{"n_layer": 14, "d_model": 128, "n_experts": 128, "experts_per_token": 2, "d_expert": 32, "d_shared_expert": 64, "activation": "swiglu", "moe_layers": [2, 3, 4, 5, 6, 7, 8, 9, 10, 11, 12, 13], "router_score": "sigmoid", "normalize_top_k": true, "routed_scale": 1.0, "balance_loss": 0.00117, "balance_bias": true, "router_bias": true, "n_groups": 4, "groups_per_token": 3, "init_std_router": 0.0208, "lr_router": 0.00376, "vocab_size": 8192, "norm": "rmsnorm", "norm_eps": 1e-07, "tie_embeddings": true, "optimizer": "adamw", "lr": 0.00371, "beta1": 0.9, "beta2": 0.98, "grad_clip": 1.0, "batch_tokens": 131072, "seq_len": 512, "train_tokens": 676100000, "steps": 5159, "dataset": "wikipedia_en"}
Below are experts of layer 3 (counted from 0) of a mixture-of-experts language model. Rows are named router (the router's row for the expert), gate (a neuron's input weights, with its number), up (a neuron's input weights, with its number) and show model dimensions 0-127. Each number is 128 + 24 x the weight over its row's rms, rounded and kept within 0 to 255. Numbers have three digits each.
Before each expert's rows: a language model's description of what the expert responds to. This comes from a sample of Wikipedia text that the model never trained on.

# expert 35
Description: The word of after nouns or phrases, like "Side of", "Because of", "son of", "order of"; occasionally Among, outside, inside.
router:095139155149140137088098125099131095147141162119110151118182122130141144105092130197136120122150143133139120156064133132130128135112122154158117153172084152094111121100102112130124131105097170122117079129083129145104113156120119145140139105149111152075110147140085100128137115085154122079131173131153139098099113105123109175125149104146163123149103108160129134146133126121111138130117
gate1:134109112122171153166168150156104160146131124095149134115135103149153115102138145142115093129139104125135113125172110122109114135131143119152143155133160164094175150127061171093086126150098125090146109117154118139128120102129131120174126135110140089119114125148108126157118098167178125187135118139128103111137065107108128082139113116157118136136129115114098119130084103089149146115101
up1:096120149135122137150081098121117141135121119095152111145160133162116157114106140204125109102199133135158148127135137123117165161158130124149108139140128125096164141130131119111101124079124132060148125125087112095136153145128094130171117091142146128093128120134112138138140105130130110137143109136167087122175087104102107103132131135162132122122114105125114152110078095075120104125105

# expert 21
Description: Line breaks after headings, infobox fields and list items, e.g. after Genus of beetles, OCLC numbers, cast entries, career years.
router:128176142124146113105108127141127105116165166139111129138150125117145173126113163156140098146141126101120078115125150172165131100083127105126164092213116143122149124099126107124113125089152139136152130101100174151100107156157119137140116134129080133126131168158119108148166133074164130082165142091136127132160112101133114134146116100119132120139153108163144151129126141107127113101100
gate1:119107136132090161129121103153156114118146117116163158108115122133096117135104111134108137140136060167126158122115132095135121161162128079127064114145117135108159124104111123112159156122085130203096083099112102145171150120123144149118136159170146159089129150139115099124096131095132153114137141099125113110137128153139134165157123132148143101125122182116140152109145086156129139158136
up1:160138121089095172130131094152126121120135101154100112115131117125126125160112076121115121099112083147124174113141115129130088176147088155155084112103146148156130091125142106149168171182084123137130117093131099140133139145111103162113151146135113133141128123121159129154128143088176140127099121116102170130172099128161104125174123162106158121117160145118149122129147102160139156128150

# expert 48
Description: Slashes, dashes, opening brackets, backslashes and math operators, plus byte pieces of CJK characters and accented letters like æ.
router:097135134155133098136105107140117087156139106112156133150147123089124137136126117173149126123153085148110076103117155170129110136112112078096129132180132127069105140136098121109096126105120161150114100119112137137107085166155135171112088126085111105132122129106099132100164108110127160094130117140148131092162093134131124100141177161170135104112140095149125123156096111124107118146104
gate0:136175101125090139137130153078105099130131113114129113115142116111113137154120115164110098162118122126124083116095139134130181095157090131141162153132076154120182149135116109138146152136100156174144139119095097108118062101162135122144093128093136131113089124128153124123134153114146138106135115138119103105113136096126092174142189157103140139137129143133161165115099140159149109150133
up0:129144160132127108125135118092184140101137128131091119137150131118129160091131146152090130106157121146103122124115115125129113103157113109165103098108127157114101152168149123202143127112125126164087104159118172096156114133156140109201147101157112137108091149121134149152109127134166140130137141144169097121120102159113133085103104099155154106131134137161138128127103136174093141169132

# expert 20
Description: Line breaks closing a list item, infobox field or table row, e.g. after an ISBN, a coordinate, or a table divider.
router:087147147116161096100130118127133104145146145161135136121152133084082149140113140159147049143144112143137091114127143154140117121142140093155129119129100122070160158098114094128134117127120142123141103169124135119115098130150113125134108127104110122131100131147100069130128144080133136098125175119171093097156116171122071134142161132138154105101097108155140147130118144106120088146094
gate0:128138104138144096106153086106120113140123165091139150104126116097162133120149132145107128142167120179106121140125150166126114122114125118123132130132093172175135106131145156149115112095128127154140116132128134123174102140129143117109100119177151160091098117112145079171145112144127107129132123161099157104094126148120112118070117115149172122079135148159150113194115105145092116072114
up0:148101153147152122202123108142138126147126109122174145101168112145113146133115108119118133160098149102157123126135120123105200127132129174129113131117094110059116101112089122108127170097134140114123145135106152145112162172104160127106123141111125111142173114151093176114113158119136130108122103115116128143118132123144107156154131122119084159156105125124146151066137090112140150162109

# expert 28
Description: Final pieces of English-style place names and surnames, such as -field, -ford, -wood, -ley, -ton, -well, and words like Town, Green.
router:153141152149158146130115081108135114145133141115126122129150132107107154103102128193123109122169096151132092079118144171166142127090111129104138145138073155094138127075122127081107141091162164124125126110120127121137118148127130103117109103123114138138136140188109104145143142102127160102151143120128086102113102152116113100146121127113141117077083108139163151083123181113126097127121
gate0:087156147178169124117150159129132128092108116150105180140111097118135128134126083153132109142062131147146111122129092118144149129157119113090179100132124130095099101125106176173093145111188109129136145146154159098107128147104170133151133145121118103121100151126117148105111169158090127129095161123098137134093145119168120113123127126108155105136131146128118130151107129155128088159110
up0:145137111119114111125102113148135140177130156117144102093138137099163125162119093131122158150128080071108113118136114077116181142127071123163133162129145147133132154060117082122174155158121126103148126134137123148122082109146087123138144082165148135121097137157116111132172095101151100125119124142129172120106159109096146133174109112136130103123140158135140125139123147121105126136132

# expert 38
Description: Periods ending a sentence or abbreviation (U.S., Ph.D., Ep.), plus question marks and decimal points in coordinates and tables.
router:110142131151138131128139123109123087099142156144124136162139128122135166166109110147127087132136121110116070121089146133155147143120135131112147106167108122087108170108126120084124109161138178123121070179126125146123073169141148144174112113129131106100101136124090115109142149116127163115113149094165126108157133129126137167180151154131154115096122106176160144161095155137106128120105
gate0:181138103148145144090083141148091117180149111111162140140136134102157130073174135128109141156138151150120137151128113158077145098112049106108115147130161120160114148128127091109138148100164148168145137127103146100102157146100138121121116179164111138097123157159100130131101115127133132100127150129109131122109120137155116095127110141103136128120147111171124128142154158136107153095098
up0:072151152135133114135148145148165129132162155153139156141155073119107134146081109119123119151098133119139110159111151146169100097100163122137155139148103129109138084151133141174151079180155117131145119085095126151147105087132113166128135111109129103117086162107165117134134143094091130118134146128114106121130116125116112142135097144134112121142090082112101094145141076115125088109145

# expert 57
Description: The suffixes -ly and -ive inside words, plus common adjectives like public, political, professional, English, air.
router:122153133151139156095128142169106090139149123178149125140148108084143154147129112164130070146122142147102085132105151154134152113138149077148160085164140147101132109140129107124136139134146150136104173121106146113101120118152172160143128126110112101098083138165111068121153150112105167090154136077113116103114103122110088129164140136132149120103104102126155134138105154107145111137115
gate0:114137119163128120154132095111140149055156128140100124137137136108131128131130122172111142157103141116117071098093135139135128107121087150095128109123099135129106111166138106117117149130176148104083062130114104135137149125148106158122113107123132134181127102165098155077118090104144159126108167130124124141110145161120119140093144092163132159107095128136138113115162116125161069114126
up0:175128125097116136132139109120143130123094173120108155140074134085136125158153100110145123193117153126153089140112119131127135144151132163121084107086115078147124126161150131098113132128135126116110111095082093122127126113147109128138130115120130116081137085119137148168119095115149121113092119117121115119114103106148086098104178128159120163124126118095156087132135160104128060098117

# expert 63
Description: Periods ending sentences or list entries, including ")." and quote-closing punctuation in references, infoboxes and prose.
router:099140121138134113120111129113114074126164142124114134101149110112138167104100132142146117142113121119136069103098145150172139133103110111156149147178125165102089139133142102100103117129176153128134123137098131160105070155176135090145072128097103138098106164130120085125123126082130147106115113119193091097124132145140130153151125112117132142123112084166109136122100116124107110141115
gate1:154118160136171138114144143168113139124150130150145133090113170119108185112112136133136136144151119117113136142133145152157151092114086138142131112137093146112115144127081118121101128065118176141137103132099157129122153099134101086109099188174132113132078148117113115120181154141130159115144141110106120145147110144150112153121153077140162156080108178146140129127156138134125151140129
up1:110164087128099127118133098137099109104156083117140117139145084124072131105127102162134184064116132110120119122125124135113140135132065115150165128159185130131155125091140128094100129143165160134141085122125134144165113131101122095116150168117124151138101156134095140141138115109176143149137145103116105143127099141102168123116109160126130140134178114116114145095119133124140183123122

# expert 15
Description: Pipe separators between cells in tables of songs, films, court cases and sports rosters, plus some semicolons and closing parentheses.
router:132133147154145087115145139142151100123139121166115139126176125104112178136111113150148107146134116102132109108130137120150174107116102106124134086174125169105096114121132121132136135114110125152146095108094131173088108135139141153147076115105123114079115138161110078102167158116145165107159159134154123069129101118104106114164154101150160109106129128195140150133122139118124106161128
gate1:154128158097124124165117154126056100154089140152125151117119087082136127139151150115115133118138144109119124125102133129144133144082122101178158120136109124098129134133160143133122160196147134136157189121115158131154137152099154133110084079131087160143128129130142122107126091127140114102163141140086115125127113139098148145133120127101123116150131152118085128081147157129184141165125
up1:143147118115139090099135145104135169080164141128134138113122157156086152130134134143119129128126134148140141131156122112163166092170104150167122139102130141144104105109127164127181109107124145118131087173118123088129141132112120081123167124146131112137117142096094136120169138113119124141084105136182155111136165120160103081128152133156082165150090106151137140152111087124089126114082

# expert 44
Description: Line breaks right after == section headings == or table dividers, semicolons in lists, and pieces like b, by inside names (Cerambycidae).
router:117165139135137072125131134118134066145156140157121153117139124122121131131089117146119124121128076135127091128108136113150144131131104085145137102159130139089089109114111109082105148105130130143111111135103131119063085165120117122115123150110094137117090133127161086110131111108140177115144150120171124066119109134097100122162132133119154101101116103170150158119114135125076075128128
gate3:158175114163105135065106131098115123129121118105124132109114144141123177123144105136133139139143136171153148144078142148082140117112143124120116090110147124139184123094141116142183148107178151100099141091113138107074082114112154145106120177142111150090112113127098098132115097150128077133139101094112115120177125135115123127127133134158144108139138092131125140111172107115118150143130
up3:102154104119124136106082084168141105114126159082097109113154135113108108138144115111139123125187121092143153118134112153138111138095166113122127102143128117138148168113110155116166104178082121120143149134124117128152087140150129161164121098126137141106099152130108113123121113106162092116145155155162124091071116136141121133117114126141105132167076132131105129119114133153173145203121

# expert 4
Description: Short inner syllables of foreign or unfamiliar proper names and words, such as Mas-ah-iro, W-at-ford, Inquisi-tor, plus en dashes in year ranges.
router:126151114139172130124107130109172084174133139121111173132133119134114144125118107144116142114133095115136123105101162138154124148097155113137130140187126117058104134103078120124094084104140154144116149141076104109127119111149113111122098143151113101143101156159141115127117115092141146086185132129152096100165119113114075144156142139108119107106114100151161127165155124120086121135102
gate4:118135101133108109100123169089129121168099144122116159091118179118158133175127151147147108095147121124131138137108120178117155109086107148084101122149139173078108163102070134126166122101137120124130127147112117139112123136153131112136118097156163115162121161124155156128152112121122130113144162118149157171112087150118090183158110102138146085096161151115112117162132121125120131123117
up4:088119151088126159194163078153150115091131100128136135113129130087121143139142139154089119095142111121154127132138149099155077159120129132139098122143156125124100144087132109149105090112119177145128127140170117126123143161134099115102184104156161122115123160157103125149128139167173117113119104120150145092088148116128126192129087126128138133124147167124169128137149110145113130138115

# expert 6
Description: Capitalized head nouns closing proper names of institutions and places, such as School, District, Park, Officer, Church, often after National.
router:133121134129164108147109104087166109150136132122157143143158120140150145090119142161147125123124127104123116126093168146138181118127121123130142090150093113118122123088116092103121110121118180107141110125100153127089114180151126127094104101087132157100113151155126073129153135099134166088147136119146093090143085135161100130144125119119185125128086103154161134149107153125084110131098
gate4:131125130146120107135153123144076107161120128130129125075121088107139191151074114085165132139105135177137121137115126134161116119130117144148146126137174154075106143091152142139098112122129113152112160102117143111110114107145092163175140121089121142113124120099145111126123130097124091136136140084174146153093130151105089111112141140147129064149158144101149150139125102105135092117131
up4:099116091131080098106145143087105108153113145125143114110107112121127127150133150109150130128079123165130119100153133139143105122141129162145155115161153103097095141110089106161148125109128138129093150077138099120162139136154090118154131135125114194148110109083140114138088131099100123154093143125106117163129170167136119116108078126134166087164126141091139128123110082120125089131096

# expert 16
Description: Space-plus-open-parenthesis after a name or title, before years, stats or roles, as in Duenna (1775), Dandridge (23); also the syllable cle.
router:108178135146134115131102143130130084118163154111106117147156077137139146148091118177154098149147112117156086120110161126150133137098129102104139118165069128135110128080140092116108119118142149125135133134127143125070136181169133126121119083112120143146084134136136110138173108125111135103148119117147079081119105142131133185156130134162140083117138089144151150122134167130128133133122
gate0:095145150130114145089134135142126104153108133165123135108129127121145142133154124095105094185151110095118117116107144109130160092156148096073146134138083159104141127151092059173189149115110148130072102103117136116158140102136137147120103128140137137121109091128103119133200136106139123124130148113157094116130124111150111091128156116125154128133095141155108155095135148105153156125111
up0:101104115133084089089158122117118132124103154122106136130102136128116154165143117111129142172118126133115167125127127126107124112131200087128117147086121128134118101118160133126185106152176175088100085119130143119155130120092146124110116129121136130132097104119154074120117110145093101148160115131158095105180105157124132116127115152145132098088115126086125090148157099112082138139150

# expert 54
Description: Bare space tokens in tables, lists and prose, usually right before a number or following word, as in in 1971.
router:116134151155140139141102127122146104131141170138129143134179125112151158150127142133129097130170132114135109100106135148150131121092131085091136099140146178100104156074070110118144113125133148136115076128127120134085102152136134159155092076112146132130123128120092097116163102077142170113134155091156107098163108120149150131187177111118131139124132126141140133129130089142120103150100
gate1:095124136108112113112159093130116123110140115120133109133122145164177115127108141110162116111167149102137167155112159145128178134096129138053121100129102121085087109134118168137137137105141153119135087120093085122084103091129094159136116136134142099142116107112125165146123119104080142124134144099109105139166096118138121112115102179098118149127101129170091120120145119118117186146133
up1:154130122125133112136109147112120117154096147133118112141119115115129075159137156148143126125062132092118104121109126141134150116142148115166147138138133120133131217133131151123111165149153127137149179148116123123096129151129113124133143099130079097155107139120110103133110104105149096125105137148161150103083134115122184181141118128121111066115099112140105132114100126169101187123169

# expert 8
Description: First pieces of words split by the tokenizer, often after a/the (circ-, pop-, p-etiole, Cu-), plus colour words and stray spaces.
router:133125148184122075128121125127149133138151118143180133130151105135144179152120142153140110128121133116151097101104152141159119134110111098141131143143120171102109128127120084115127118112163122146119134132134157144100078163170125156165126134124104150114112106135093075115119116105111123110120190118143129095122103125106084113193170146131171126132128118169167126116087143159088106147121
gate0:145117175105129103120154125174113132117190142133150109104105121080133119152078114107168130181121155125153137148117141156153133107095172153124112137134115154119099151133141100140120133131131181135143109123082152094129117145143103116155128187126138162080112132130128118129196115135104129122124133076131122122157121143145098146078119141080119144093117130132127162114138114125135145126085
up0:122114098110143141181130177123110126122108151171124151118142148184124107118125081143079124139122152097103152144132122124126104180153102148072159113127147110144116136130119142140170123110142067109081117187150165179135134088083162142095104122145115140115140133106133133131130154126144130120158129100140110099126155101129149090144121143143107120154094101097098130127125153126124127126095